From a checkpoint of a small mixture-of-experts model trained on Wikipedia: 78.7M parameters.
Below are experts of layer 10 (counted from 0) of a mixture-of-experts language model. Rows are named router (the router's row for the expert), down (a neuron's output weights, with its number) and show model dimensions 192-255. Each number is 128 + 24 x the weight over its row's rms, rounded and kept within 0 to 255. Numbers have three digits each.
After each expert's rows: "comes before" lists some tokens at least twice as common just after its tokens as in all text. This comes from a sample of Wikipedia text that the model never trained on. Tokens count by the router's weight.

# expert 0
router:127183121126129115117118117084153110162110114146128085122094114133094134166097145118131125132126111148147146088139161134139132154143121138088104138127122129106165149156129124141143151101168160
down0:095091193115108123128138165146162142084131139100143136124151104148115106099125125112111108124162156158184144073128115111141121135168142087133080099096154132186127078116160161151115132170142111
down1:128109150125172148133149166147084137145168123142125124147094130109164165129101133150153107115118103126126108133118116137114149087159167104133160133113113147116175168147122084147139151137167108
down2:081122141139110124151125156125154131146138140169142172109119124141090145109111136143138139151080105094121126165143152136143121153092142161094178136113064075118098190143126154110147145110132154
down3:149142117063122136130068130147148077111150106128123150107144120177104109132139111124138137143117148139147116137119134086156160109148110120101137149111135100138132107101097122148105163183149173
down4:160136105141118174118133077117133120122113126088160133145145132097109115130107088105160146153142128156162119108085147099125118098151105134131103122095133133135146097115172104129100136131074157
down5:103118085157135129149068135136101134153110100138084085175129120100123158204106112105134126128126145140089169103121096122103096177100081139150129104097150096098141118121103131091099170161136137
down6:134160142143166148184114124131153094125145155107122127111185149163183183084178107126163139129166101162151107110120133121166156093123105093075120116088124077158143077120118111103146124122102102
down7:139128119162114127176110168134104109121165093131112122127161121148137127171137091120132181132108138157109137174142094141122121125146127128147118116161174130085123102122144133144108128121135132
down8:176148138137104127169095148113143112157174134110102128119106141148113119130121080095175093130107156107138144125086084108135099173129095183075144173108088099166141095166124106129148117138122093
down9:088133130082118135095127122159112118114131116101150071123131130105150116152137138148134084146112094107134091128115129126161143134188155114139128116140114168115120100149152089120132134129125140
down10:124118122133114147125178142090119114139155166077139092128097128112169085111121116157111121112139151099153171103118108110153149100120157095125110194185104110159159141149149095156086149174144131
down11:099108115138115087138115122100152114117138151108122156120123160139125147156146129160132134097134143142175112100120203136128123151100096096148114125124093139111113132088116084119103117135101144
down12:137167153135125141111120097097127124134059101170097151134104176167097142116091122145081158143123147098175162097158127112122089150130143128120152171084111179173145133133141111148157175110154161
down13:125152108113192119112145091116111121096142144148122123138165186102147144135138171165170155095106136128162143119167110138154106104118115137129168176168123147143140122198137089152133155101140112
down14:170150150115145116112093151116136115169195133126095158119113083148133140161139107130161148137101128138133116126150101133090127158144186132156153119126138134117150094092135144147156152161131123
down15:121117134118105093092129141175131122155133130117130113122144128167112121125091125127185130156159118130121124157141159124125124101163132125137170130084102157122141162142110165096164142127118147
down16:107090108121122128125095139138166146167115122140124116107142143126136150177144116131016141121073122110148133140144148142133111154120180100111117162119101146151147165124112150110150126153130141
down17:078101101162153129097159188132153105124120169104141091156119147134125133114144094150126125122135125096096138129120169130136117147107100115190126152124088165136087146109138146135089150103129130
down18:094075145112109120121061081127115112122108115133133120132112138103163147128140128156128124158112107153133118124120164112087124127140093152125158166154153141131128120116126163094139100179100140
comes before: "\n", " The", " He", " In", " It", "0"

# expert 7
router:115118165139135099148139129149155138115100141121140147141137115105124111108104117083130155156159182122117094137137144077096084102149182144173107125066112108166107133141120166135170110138062113
down0:113123164139188106172135124140147118105167148146138172080144163092105122123101118109143096147144139132137103109115161086126160124127113117136106131094105137108140125156104151101106132119159132
down1:125166135119152115130105146121151158095125119146160122149162131138147086096146140069059143106142166123096125103104185100137143155151130211133117107128089082131114150163142143141136162137136189
down2:104152111162090106079155117120124126139142131124146132122106107142121145121144129131145130132131138150098085141129117080192154140131097110122082100127104118117141147143083114171132153129144115
down3:114127150162148168096113139131095120156136103157111166118156092139120120188156177135159137170113081123148141105096132173126118098150108099142075142087145170151171188129140154128112130137129143
down4:180123160125134128138112107119128109116132137158168149149132140150101106102123117133071153111137134132101077133141097110099118117117102099100115105075101142112150140080116148122171106057116098
down5:160159106125148130137169125091134179182102118142097110138145140082123124099100126149168140100154129123148136094121121171099135143100167132104120126119107154119106136097145125115144094119093122
down6:089139131162117137132126174141116104118095116088114170161142173177184134132096142132109123123151117140148151113154122130151135143157078131182117116148190126106146117121126114116160107131140149
down7:122085120145120087153109157139117110132087068083184110106149139166117163136119120112118115152128133153106154104124143146131106151113113101149122129119128128141145129110102143147159101144099180
down8:105135094098131149112112135116113138128122109102118116146126154121122152103134139153103112154151113182127143126105128163120110168146146140109169118108139116086162117141131149151128110101114114
down9:128120142104137123131131134116134145140134142105126085123138161134155121176160098161118132139103114131114163095130091133101145146172119194135142112158172180129154162107094158101106115089139139
down10:137114136126109127114099079126142102104119105157142174158086097142115075148148143126080182099133162132119104080104125094128109119139120142160124124101141144147103115134148110120144073148139134
down11:115183153052105162131103139101127113168153125165153125160131088124166167076117137096096142137148141146115143131122184145142081154154123155127117116156129138163153175126126130161116084119128089
down12:112166154091149133148117157139154102145145117132112143105121139127132112127144159147172082133128135113111120125086114162100117121112134134134172143122181111146135137152102152124116143110114121
down13:158138157121132108091154119167135106077133147102136123137161075135117162146116122123110145069142103117118177141137159114110101107132146162128113130121165134116168112110156177100125116129152162
down14:141149123140071116107111117104144099125123150121156132123100093114174125141158108127168139106137107117129118098120118173125142102134177125214153158150126150113139111109114113118132158114145137
down15:110121132148097147122084114166146133085158134099132158174141166142120149138149107128120111071124156153099121115102144141153169106096129134094137154136155138118117118081146124088119117119138139
down16:092106146150093138162142121112137146119133162075137157138122113107139132096167150132155113119133140102114170071156139151149094143119124144129107099142151101099132156146147157102087117127105123
down17:139137094082153126133135163171121129131135122149143090171139116108122170076108106140118102170100136121108122136139158126148149107120129140097122106104121115090061112145166166178150159091115155
down18:113148138101099134142134126109168116122071109158101123151119129148119143142096112123102103080124143083135139118161136116174128110155175140139185112133150126126116135097151104155094071062136070
comes before: " of", ",", ".", " in", " and", " for"

# expert 3
router:106130151137109139128145150114093089083136138104145127156106148100152108115141125124126141134115131079118124152129144090138117133136101122151123111101186133117111122114117116104148144117118136
down0:145128086121137138132152133139132078143139117124110083122119178103140162151131110148143130170140112068150106126132114117138115137117132094161119119101150141120096134136175138140174106127162117
down1:144160116133098145086154126112138120152127120146113117149125122082116141114117140070098080151141107082160135127075147134083102183161135125147117139180107078136116146145161143219137114122140169
down2:168114145109093121138101164129117134101104119183138162155095114092169092088154131155097117164150137125134121135121102128162145114143118125103128114116108095149104119131152101142127130130136166
down3:147131132094125113199129104110142111137141108098106138108122159158126173144119153130143148164123121136142127095109110136089121147123114115118149111163153094128158143121120153162101130098128120
down4:152158128066159119140141155130119128123157142138131122133132133140130110157092118124119141108131085132133089102157104133129107096099143133106168098106148133135128112129104134146156158133117115
down5:166150096118124138115132141134126153118139144115146112108126085104153134126136152092178123145129156143083191126089115150107173109174108152145143135173134125130148095066144126114115110101116097
down6:113115115142134107151124100172101093162128168180186134097129141160139087109094095161124155092174135150124134109181133135144123115146116108127152107163121121090171134135130108146108145143135105
down7:181155143121115126116086133097091159174115081129127071175119113108134157145155144118141177118135158116105160120102153144140138098098136118134109127095130142134118167137109108105105133123150141
down8:142103134153130104138163072097121134105163176140108106138113151119133084173154147117126112133181096085136067138112101113153091123119189172125151108139142098134138162175181115052137142159139117
down9:146095150132136166134144164100123126112153153167146161132118097130120126111126117140137142098162151128184105135136169093127076141121103141103150118125139098106132135136113103128129098124149113
down10:138169106147115111122131149100107172153089182135139128101111124107101117115137171103103140121150141135099123093103129116138125157122151131110087089160166119138149140132102132143150122088101117
down11:158153072141140081151154136138156119131150153145124116084122114129125124126136134164141173120123116076136156141147110112105104137148116123160118136122162108142151134127089099157141101132138174
down12:083184081097142115153094120092122130126091124143101152137153142122116140120120118145167108139134096097163131096125164104115108124154085108129120134084154098129088152093139075105059083135123130
down13:146165155099130107097156122106124168148076100136138145155121159175111082094133126155124109132087120121124107083108127116118128119108101097110121126107121077123120151130141138132189154158135164
down14:120148100150116110147157137115110175108092089155104156124138134110103141139091130093137143145169126148123073128138115127098165141111145137135145120136118081142110115130126159095080174145158135
down15:112093151147133120154134136135141106138140089134155148120148119140133119144110111171142134118116119114152168136153137119100121114134117122106135163124138146110128104142135139120146126126154134
down16:142139109128139137121126088140121138130144127113150133092150143137142115106135147118175082108115137141123147156179130070158121089130097151145146142145122140102134150118108116141115128138127123
down17:151118144105143099107109167144109119145136127116115125157120151147071125086126080152151114132121130126125108143125111155106135135133170100109124097150087108134126084133139153124113098111136138
down18:129168138125117117136103127130118110115117124104142109123153072113102147164121097150135150132122149122165136100121146127071117169134081127156121129167153129139125148124104121102140114135130103
comes before: ".", "–", ":", "2", "3", "1"

# expert 11
router:111149160169127126119116133104139126110131133108094121094124132114107105127157171124125159115199133151120137118138107140124179131124107130128130120140089107106131076175162123141093138083147074
down0:080137159109140127135172124174138136168140099115129137115125147127174174157169116121177180142096134160151129141164136175126162129128076162128152093161147057109157160144128139166152157119164149
down1:153099122159160102116133124140116151105121084091158114143138141140132151158079130122139143110166144134121124077124129119096142152118114191141117130198108119132093134119109124118159120201077156
down2:141112138087103125142136112114138143168133152135133135150174123122182087121133137114143114167126127115103153148174136115116109161109082132107133121155093127139128127127102111117141140141114113
down3:094131136121146171130147105118147136146118144139102092120142123115124154156092143137100103152131141133103114151131134098141135152116131063117151121128129167129085092081145101150115119133131166
down4:139110165110074104122125139146107171090152113143129130094121123128112131107131110117125129101096131136109164132094169130131136114173118135154127148111099168112111131124108116132116107128146075
down5:140178116115118149101123134147105145107118175122094137128108134106118120136143159160116131109139121157148151122124135153088110109118154142109151166125120123126098173175108106131082145167136103
down6:156101086135133159137124157142136130105140149134064152108158124104136136115130108122149113122137108113165102135121127076080135148164146155090113129153138117107108131098164137140137084093138121
down7:155115137143124130136133115111103127136164110122078129152195190104127142139162164113137163156090084117101129097128109124116113128155061114119125093188155111141156049094127175117128106087121115
down8:117126142130093126135158184116126154146105124145127127127101158134132128166143138140154096124128120155105092112119130139095124115108155127157111072115112069149114119122144082154134148160150164
down9:121088153081071140097120176072123110118124111139119120149131139113101117111093092107134127168159100128164124122154149101135124092148128148123127097165149108126155088108083093103103148124110128
down10:147126112092131096140102127171139204095121116106097161167140145174091117097144130138163114166155067130111177114115089146178110143123069120114115111106123104142116155112141068136134155131149110
down11:084157164131126125052140140142136170111088184119131131099117066134182130145171143121170156140113141155144148111060119150069149120141096118119092155106123164187112132147146084151161148140094150
down12:142117117139140119134139116164093117136099116127160201089129118147097122081095086110120145100102151153121135155120103103145181173128157087135083125088139145135123110130105108161132085121116122
down13:133094144113140138127138153138161122099117122120147156152133075101091103131095077111131127087163156134115159152126107175128172138132110114114110154150134115129100107148106114114133136134142152
down14:122111097141107090144100112101118121137134185105129112136141118119147114146114110125111139127148154132139133137154130109152131117117108137126126126146098146125134120109094166124119093114108137
down15:172126153068149090114103133152172156169155136108122125161070145156094135137170133123123125157178134155163127082101081127145129136099138118161101168137112099099110096179049096165114136162099143
down16:142159120132141114126137167115107121154121114111095133136112131127097118070136137175087105080142098135081135099095154125128114114151114095125124122176161149145146172137189155127149137104158149
down17:156128146132171147098131154136101162109144150137114174161102101107168120099140140131121165086089162108130140140105136156097118134121131138138134111142147052130116128121137149114155080141119127
down18:120142146148148151123148140157128098120156132157124150146146137126162132145093153147115126097117077118105145116130116146154130127078125115102133126111183142111130127154137125142115154123118164
comes before: " ", "\n", " 0", " 1", " 2", " 3"

# expert 14
router:161131125135079155142165117117051101147145102143104124111141138090125153132148156091133168128157137106124119085108071149121122130074104181083134130178176105110176102126126141171126148142126138
down0:092141180113148139085144141159137096104105100152126127160118125120122113123114081107138164124112140086141146138164146132153134118149144159169139139116132157135140115096143151099143146154189174
down1:117130125147169113124115115132162125129067149172108126124135148128146128122117123132149141098117081123130106132135136178119094146137121118129130171153159131139110133117104143173197078083096189
down2:144093152120123083123080133139153121106092117171129121115153094144121132146157152119109125122130145125108147093161085139119128112127134114109119143148142112121113117143114122139097115166153110
down3:113113129124139111107147139132101147094124093068085120148105150155124081109137099106142094156145141107161129131059181127180111114164144154113124112124117161149137108118157104136161118174094144
down4:145087154085146136127108172130146186120125108133134106105087133160143136151111139081130131103083103165152138112128132118117135156154106130152094173178095124163110129128147094090109161112111107
down5:170131134135139149126130179109158147132080135139136114133115083119124144081119137138151146116119088124100119153122129144090174137147107093090103070127131167169147138138116123116121120135158103
down6:141131154156137147143098139098159092139125157116169149127127092159156131188117139123104150129158112150115129131121113156136143135139107162174122121118108135060148124135133147111120098157115120
down7:142128137130130124126121113135129122153130139161142150133126141124151117134140116104131108136118110107138141124156185129130155118151109100103129090122119168116105173105130128072137107157101130
down8:099156106163118129143155140155146100107127125169122127159150133143166126165095175156132139100136065146118106128128151117138087097114094136117127120159143068168089130124124152118130112195186165
down9:119090098135135136120149132106123110136120154125137095081183138098118112116168106101097105150123094114142139161117183126122110125120123185135163149200142111149119133095144138121123102151105103
down10:145135142148117112108123150136136106165119154182154127127102113139153097146132161116161100128112165130136121136101146164127151128177141138164178175092144139143112153102133126108136135148161105
down11:140101105128141120181112129129162136079066148165142115109136093123125124139166149134162129096154143187115103134095149154151075135123109088142119097191137101151120123170154108119127148134130169
down12:143108106163092093133117100152120117175113162156063117157113121133155094130122164096128132132174134138166140120131155130153118083156137123096128133165127112119178102178104174171121101124116122
down13:135147114146116103082098142126118098102138153096168118149141110155189151137145138147087137135094109108147138067107197116073106055137177129145124107076107157111155087104138149132144143162131083
down14:130109087124127085151115107133117114137126111119127118108133131139144145101144136173174130124124121111101167154101130132100139125120177132177173113133097135132124108112154126137133104110107110
down15:186115091153113089134156141144138109151127125127109151120174164137100133149143134177137124122161126154152117129129052119132137135128132126151145104124103157139127179140134103111171133146125117
down16:166143172118123120132124069077080133087156168093114123138106111125145137129097193073097109147105178123144123139119120151118150162099148133141161155131164099113117142072119099134148093107137119
down17:125128169103131107134113127154161125149103179099121144108129149110114141150105126164110111124106134130111136125152134100117129070099144145143113079099096167138125143141125123073141160142104120
down18:130120121132109136133059140118136110103133137135128131116123132113063106126112088122135145113181126133097168148081156096133133116125125140160117108130137139136177130141157116139191100138115150
comes before: ",", " to", " was", " in", " a", " that"

# expert 4
router:099133113118144152121117151062135145159123119161105126101130113128129105139092142188174109118147156134142137099123121143092157128147150129147117181085121111145115161117112142092142093170123128
down0:170158116155087150082106141132132123157123108142109168162139133124154137137126128176133120095115142118098123109130120123150165170161138047124135172075129155090133126129067138141106087120119118
down1:120159101111126094083116169139135116151083125156107130185121148159175159127128111146165133113129168118133158130119139092144088134147091081128124171081122100094091156157133140114116113153139110
down2:137163130130150142137090135150120087136129123151162161134176143121122136075140108136127142101111114187144104150131151150111162158134073126107133079136136110098159101153113134162118156135122147
down3:146111125133137109157132123123140093192139142097113093143094076083126121110128143138154170115142154169103148125067163145137103125112132132095110101113113069148157125120122170125110144166122103
down4:109118099132085127101057143106140126121120149162121128167109143153102173185127179134162142145105155138143089115105151143136157167122148122138120143095081150145112144087135118146132154131099122
down5:089101115173090157095117103155106104143138121129145129155114102144115094108122123117119087132141097070146124128133120147107120091164137141117141109169147102092123106142141103121157097088148153
down6:133138136177146166161139098208107150127144146153080130187139132125112117141123137162136115119115077096132165142144105115141156106120123098130118111109091117135126111071136048146136170123169173
down7:141124109118141120177145099137150143080133114141160094108129166150159088151168128121106133119128117132138079113118062097132107098129056151146138112131138112118112143119121142144104115104125117
down8:106172109172115101138152097139119145112119128113093152162148106113145134084114139122108131156137155130109129110132139113121137118088123166115120121149167112143123125128086084158106169117132150
down9:142127096118152082116109103151133125114109157146128094141133125160155128094143179118118138169146103129116206117116130119101135182148152088101133107173132143105102160103139182179127156127139166
down10:126052095145091144141101110108121152121134130123113102142164089129111074130125145138121099147063137133154135133114139104119105115153162138129132166149137060148144136107165095125132121154154130
down11:131108096103114102103159123145094121144120141134149107098138164119132142106137132149105155102135125107143125129059122142118091153091120151131113102134117130121124102105110171153078124141122142
down12:143116108141131147116144126159129139107113102167093163138144099100141131117109111081105149134089102078111108145144159125094085118139110111118098116086093156099117114133109105164155130127100169
down13:120152114156113117143141140123139101087144168152150139106109078108151134157107100135136135114111161131118097145135091088121116160183074107122115128123121121134091130126195088117154096086112166
down14:118108132165134137121129140162111150122112104119114138103101112181136107101124112152114128116112110153138108110054114080101155154124121103160125146149115137121101141124132128120111130157147147
down15:138140085111156099163117139121117155141155074138069112123154116141127158149155169131105123077139139128099106077123136124088135133105137145142128162085131145130119119126128166116124091105109124
down16:124105144102121066160119061164160114103152120158125164111114148144129131104180156137146109097146109183119124140101116118090162139083141115113105129158154074122142082129046154120123131147138121
down17:117067117111117166168126130115118102172126170149144152130134119111121191163119114098141110129145158141170119135095135101171158120152091101129108100115093141126131136131148147180088117129146170
down18:102134076155164095108109157159137113171154116107108118105058149128129111142114154147136100097145160094127152128119137147117123098173141117157099162137138110165064127141136134124125115112145112
comes before: " |", ",", " (", ")", " and", " States"

# expert 5
router:134125136129115157100106093176146094091088140129143127140149109116145137146128106166126087125117142124158112161135120118151123151176134115135150156160091160173151124124126114136114141112148136
down0:131140129133123160138112145135190155146158107149136106152174083120107076137117089137141133102085129152152140141170136078164098082131127115132111137107154121086109122092153131132122161168125122
down1:134093133170132113154167084155152179167156139127127163150147133160164147184110110117148140093107121138138150108113104126141180159142121146152150127095154111095154122083135096117085137086103100
down2:120138119129204167117138113123161122128131097153139100140183109117130147093125163145095147089142145148118140159168112112145147155142136098137126158165072151105111101173114103108171136143151120
down3:131092090146083131137155111147076180137116134093116152145070109160137114079154197153143118155112099147146070121116119125106147110126117115110105131155138099109133126081188110143116129106110089
down4:167147167148149099131122093121141152154098114134134122142103139098185150119161117066080112141135150116127132131083162144115104141103148117157111136094165095137123149110121119098099100170132144
down5:184109096137134107140146125129122129115150112098115077128124176140151124091137140128164144103128149128091151173142140134155137152141100117145120118147108097114103124142116127128161127139142108
down6:148154162123116160154097100136139109150182121110111113116109109120115108133126116147152114132118099109135125122121120146106167139082117082151136113097113142160117160172120120174125150117122151
down7:064168123126125129141113147148147119109165125094130113166155114128157147123120108105122154081134143128117131147147151122129179091144112141171141147139147127121161173061107184117093130121111122
down8:177194134156136116083154061136105144163176155072125103167152133134161105135106139129109083071074133147095114142125111110136143138110094138115159139131110144101130136106129132119156181123122126
down9:152179145177149099149127144136108141118110149096133158123105126153092126136116093120108126146130194132126090078115127146123112170153118155104105123100137146120134159127155152141087105142100113
down10:091122114128122105106092119149140106130082142132156099125126157147099152129112162117124109126129107122136144147143100136129100153150159170101153156165173203160117145147162128138127107166147076
down11:094127149092131117091144171086163169137164112124120119129116134126172154161099086130113122105144086139109159133101157130111119131096142114106103094108108146107148121132121165133204136109123117
down12:100171085083176116152110127144187055128146138154156121153208169129137116165122129074151128161134105118158083182107121134105132111147158087152077120128137126154121147140116157127157094126121156
down13:084131106117126126101069142097179133083135166104170140158123131155139129103133144108118091134164115133091094115114120099123126119125102126148107135134144167109123162129108107143169098113156182
down14:107151114146151121092138120129182118149088119143075112121118097137101095123100110137120110109111153123148104124137162155149141103148133083155106126128094158085160139095138128151155137098150144
down15:101124137143116068119080150141119132142160202149122138166018112119126121142152128078158127119148127150102134149124149148136107088107136113135142113084113121125132119145113094123163143114111159
down16:121086086130124141096135110130121124154163145132124096138090085130152109118146124176148129121129129104118136126117139137101089119146102133132138082169148130150137112135117144141140165145124123
down17:173116138125112122116174138146139169114157113158113179111126115133153114173138137147116166118120122143157132090116099090128131099136113135158156183168153107102145122135110125122112156150117108
down18:125144114128165099142099052097128146137116126158131079126105111158170145134146142128115110145110141118145144149120123139117149094136108087118116096100143162124119158124138113116155108131105165
comes before: " the", " a", " an", " first", " new", " \""

# expert 8
router:130106133112139165136133112153155114128131133146084144159174135122117151140084120131148070121116116152119110143139132167126142166103112167103106125154094116128126158106110163097095097176134136
down0:114101103167105112073147099145132109097123150163136132123141156130128132156159136095094157102153110115145179163105151109108102101139168157133121181093117120135111115151111096120117180084135128
down1:117122097106130151134141150134144101217121114128124089094146157109131120120130129117116138161127134117115129130107117167104095138100071146142107143141126109139162099121129149147128147147091166
down2:145113131123133107139109121142134123152160114118136130141127146128077150150117111124108109117074189075130156155154141122096157129157116108117125143151106141094148141114131210129147142154138126
down3:143109099147161123109108148154111144167149180141131098149144148111164139149135142156147113109153130109102127118149152116126094107146159142129148133122101163139107143160127132167096097131126171
down4:117123145156084179148089131120128097188108126161105133142119072153163135130136127132153154156117117085119156092124076124115111091154150127144086094106130141126120117113082186123134144122153122
down5:148164158096105147162101134118126129131132115147128109166111130102113141165118133149155098088120171175093126117164169143122078114107050092151108073153123139158141101135131131172121154097140148
down6:154099153128077120135099158100137103113130142096136173100087075111075180115114109130142149130154129132137159108116099119067127121120140122135108138087166153102112101082142124165098149149087165
down7:127149119108078146124140153130118112162139105085088126109092149138126144165122078087124143129135131178154130134151094149106129137128106123116116152139102184177136141116125087109126132114104111
down8:106160135107114145138126086130167104108119084111139111132157144137085099121163115151099129116053125128164116135141149151128150138140102141139143091106161117112136145115107170140141106082160086
down9:122106146136131093135065129160124154122148155103166124148160132104120128078121116118122152132118121138120102119106092105132128171102126150123151135093124107149094152141156083119097120131125107
down10:134098142166100117181090161151067122119145154151137186104119096127148112124116159141161148159085146110124145177121128121120128098161126134120110106164135138132125142093136145085141149106095144
down11:132133109123090122176119079143129078163137112121118155117149122141124162144161144101125164161100141173138112119110123141145111119137161124131092113134137140124154100103137118121145142115099105
down12:098124127100087095116144133146149141148096125166113089117166064111117143136119147131106139119163160133148143130101111139153120121164102145103090163155147148172183164122109138120126150106184130
down13:164123112138145080127102091141121115094140122113127107134098101097099169123136110122173120120098117122137175167137131135142113124102159089110079129161132099133125146164139148133125172117161158
down14:099139113099148146120132140102133090077101152151133127108107109165135144157095150095122080126161097135135096128131176135148121110157070098128117095114115145177114127133154153157138133127166120
down15:140128154126115170157097120126108169082143121154151103141118156127098114083129133113123113121142104069161121128145121141096088095148111121155126126152128129123129154146102104109106170088091117
down16:118147131092093120118139128109122144120178144161126163134132118128105180150141100109106137123119152139096128115071161145135162092132155129132122099107129139138139111131129113108098117139120126
down17:097069115189105124140113148061144072120112132109096126146151199146127114163126155127143130142120136134163163131078154085140158136114142101135113115144097130148126122091153130091112163134153097
down18:151123128128114158108132127163118148126133098148111158129147157104161172115141146152106144108157104106057117146122118131111140109155115160116124146126121101194112080138123128111154137166105161
comes before: " |", ")", "–", " and", ";", "%"

# expert 12
router:080097138087151120119125126120107155096156137156105089154124123171116119073077134100143113126046149141152162132087136106152144149111121128128139145087098154136095145120156135140136131108108154
down0:129132162089116110134116135132126132143121139158127117120121152126172161154115119132134100158152119139110118155111090139103120134105161055105126125141139195100158136147072133078120108103195129
down1:130156110126130098115157112144098159110119110143114104147165133151147124108103176085131126183089124134121125152071134118123136135126159138132072138136108113140146138128146095183140110118155091
down2:090144123164089138101181166147158160130110103147093133145075175150126120144120121131128156155118094117160104154078140111126151124122122119167111122137135153131115118126111078162144116157095144
down3:185143123091119147109122129123141136137142135156165158126105117165096143127153154111093152123155130132104111149078107077104086132094127132151115114102142144130104084118108152080099109129126162
down4:152145117081119102070086152115097127096138118175125113127114154171133088141112145164106103134080105142100173162127104141111140055078170106154130175149087168142146121130126138110146145133130154
down5:172129123160103118107112109122129118177172090106062166127159102118119084134094085115127155121115121100141091101150119150106142139097122131160110094150150146134139099178108116075108121088118182
down6:166187133113119143106113130166097153146158117136147115152116144112091132150153096138096141115124159139205104127156131151114106112134131122143130145112150127053151112113150127113099128104139145
down7:145142113104145121088090106161150110120121178171123147083147110144155075149116114107078142135107092147086149121121104134122090111127133156122159103153152098116108116088121158139149165123153102
down8:094120112129083152093166116122135133121148137160116126129111095134123179164173127125129134130118123133095142133151158122114117138128128174109136109162112104144131135157165088125128152146128090
down9:159134146145153111118164131133209149090153126141127102163128112143126115099123133137123079123134123150126099164169144128161127141158113134096168134136139130149105092073158141148141119122165123
down10:132085121144132140143157190151112147143107131132135154116110140093114186154176132144108136140067101162109127142124142116166162140130126145056154135177121156115172159133119116150143157136179128
down11:160110138113129165140153117132112116097165113145133129140148096113147175154170110132133133146221126135139139115129148146143140120098158109177100123152109159139146163171132147123098177079131088
down12:122113099149111115127142068119165120143134132141139143067083125125134149107104103115137139160124101147149112147115147118155149129161144074153088098112111181127125115114160115122115111112116112
down13:143141144131141080084132103139134160110137112114156151105108158145139140149139176129161115139088152132113131108135108153097082134131116115134147143156118141146133160158141082168144106152163167
down14:112161094080098109161158152091097058101111126122131109145103137122111159160129136083117129120151109124184110148151138067102123112166124098135127131111118125150104145140117132069156147103160099
down15:175153153162158106110120129149101141104146147167139141096132122089110079165147091100094132115098140145101144086127101115149149115143126122148135155157145116111151126130100163196117111117109113
down16:123137113102156160127139078120083164153126108152113119152108117159183094165128109121146152152109152132180185111168126120113090161109138145154135121100138109145106128157118098149136143089117134
down17:133094104093144123170085160131110146107128086137088162105186131164102146103123079113155126117132174143109125101113181125118132151123119144162105151107142123107156130084126118107124130121124145
down18:137111150161123107084099156136109139101106164179125108159150089125125103120154143141083138143167142089128118112137100126133173148149144138108102070112174099132124168129139117099161134148182085
comes before: "-", "\n", "|", "==", "The", "==="

# expert 15
router:190135096104136136168142102101149098165133137139161099133163146146142109144118131166112125123172123156089104154128126134150122115156119121164093153143133125113121130089145129103081115128140124
down0:095100104077102151147137134124154129144127136108126145120107141128125146116108141113183101162113132116161058127172140130127081159147105110090122156110176151162141127164156138127105111084144104
down1:125084116125113153116174187117133117148146150135132118135115095142159139089170125095131114105137136092158163114120059130165117130125126132111141118142117151090129121121121117141128089154154140
down2:121154144085126135121119144156116084167099118163156123144175133118135155112139166133164113123144132134156121087164169112110127121180072106137107124108148100143074154099169138157166115130155121
down3:116151152086114103146137149127097188136158146152104116101132143129151147132177096130135115129161094124124136118107097132188135097118145103149113131117120128093160095132106139122111122117072153
down4:129102106138114066096172088142144144154125102109140076096078118132135145139156110109163138139123143153148120131132136152152135090120102143154097106099121106177146129124131126154140075151125136
down5:080163163156151107113178152129128155151163135078121123097088128154165135155127154116118184122091133123111177110145141156087071116140136156122134114130117094094142178133156126123154116131120107
down6:161090141129125159175146134095105138112129160086126157128080135123110132148112115087132131158175124139135067101131117110146160138108112168129108153197124155104132132129133075120121105107122141
down7:096130122120132175111128094104073118115106124154144121118120102117180141106145092130120157194141160105158138079098101142141112152125125120116157101113138132146116138139123143140116108122082102
down8:130138119141080095156095151109114137104112101125152092126176117148161133145191115153092137121146167132102157140131136101142110107099101127112096113107124112147134171131147140151208149126108186
down9:102164107103153185121092133130091111102122142145188150131165111115105102098121141095142100140120088152111130143146140124111155104165121129114114123111097161141148108083095133159142079158157137
down10:166127104112118143142147141101115091128166060137145144147093168116156167117114124166129099078137150132119124115134146089125162125117097120146126124125100143133098096076112150124157091122105116
down11:119157120092128153125066084141149140122122152154138165097125126097103153132169112084161110162129144140114126171126084128105157148121077107140090101098124134124135119160128140163128118113153090
down12:123113107111123122141179111112101088083129123090139152148087144159130157093119096129142102144148149148158141136132142131133128133156129110053123120110132055106127176123150129113151149110167157
down13:105098147117139137122131121130091165140142145113110085140132081138121136170101157165094128110107088182089121125123123143146109138130131121135141132150065128142132154141164133085151155089132167
down14:139106119166102111124131114095151091116130141094084103079105148084099169153117096125127101113151137097133102105121170111112138078116083130120118135117110082114151102118152151124117084148155077
down15:084163111134160090116129154092132136129112144147146118131126096119125090148137132141112112155139071123126101108092114086117137121091148131130138066124118135137107142139187188147153104079117137
down16:148122117116163104115139132138132145096160121141134095115081144170094136166140104135086141116129095169145126185144104126151118124137140142141100096141161105152176121094113112161128148090136108
down17:139148126126107149075130113160121145135122142096164159135121109116109103107156093104090160157118141138157100153138135149119141134105086116110116132159150146125112148137123138091148092175158149
down18:091152131097118125163140110094139132142160159142113090126127167138154084129145163146106077123103141173116102154102097119144093157177140141138121117139120104163125136135169145103092124107133090
comes before: " the", " in", " to", " on", " by", " a"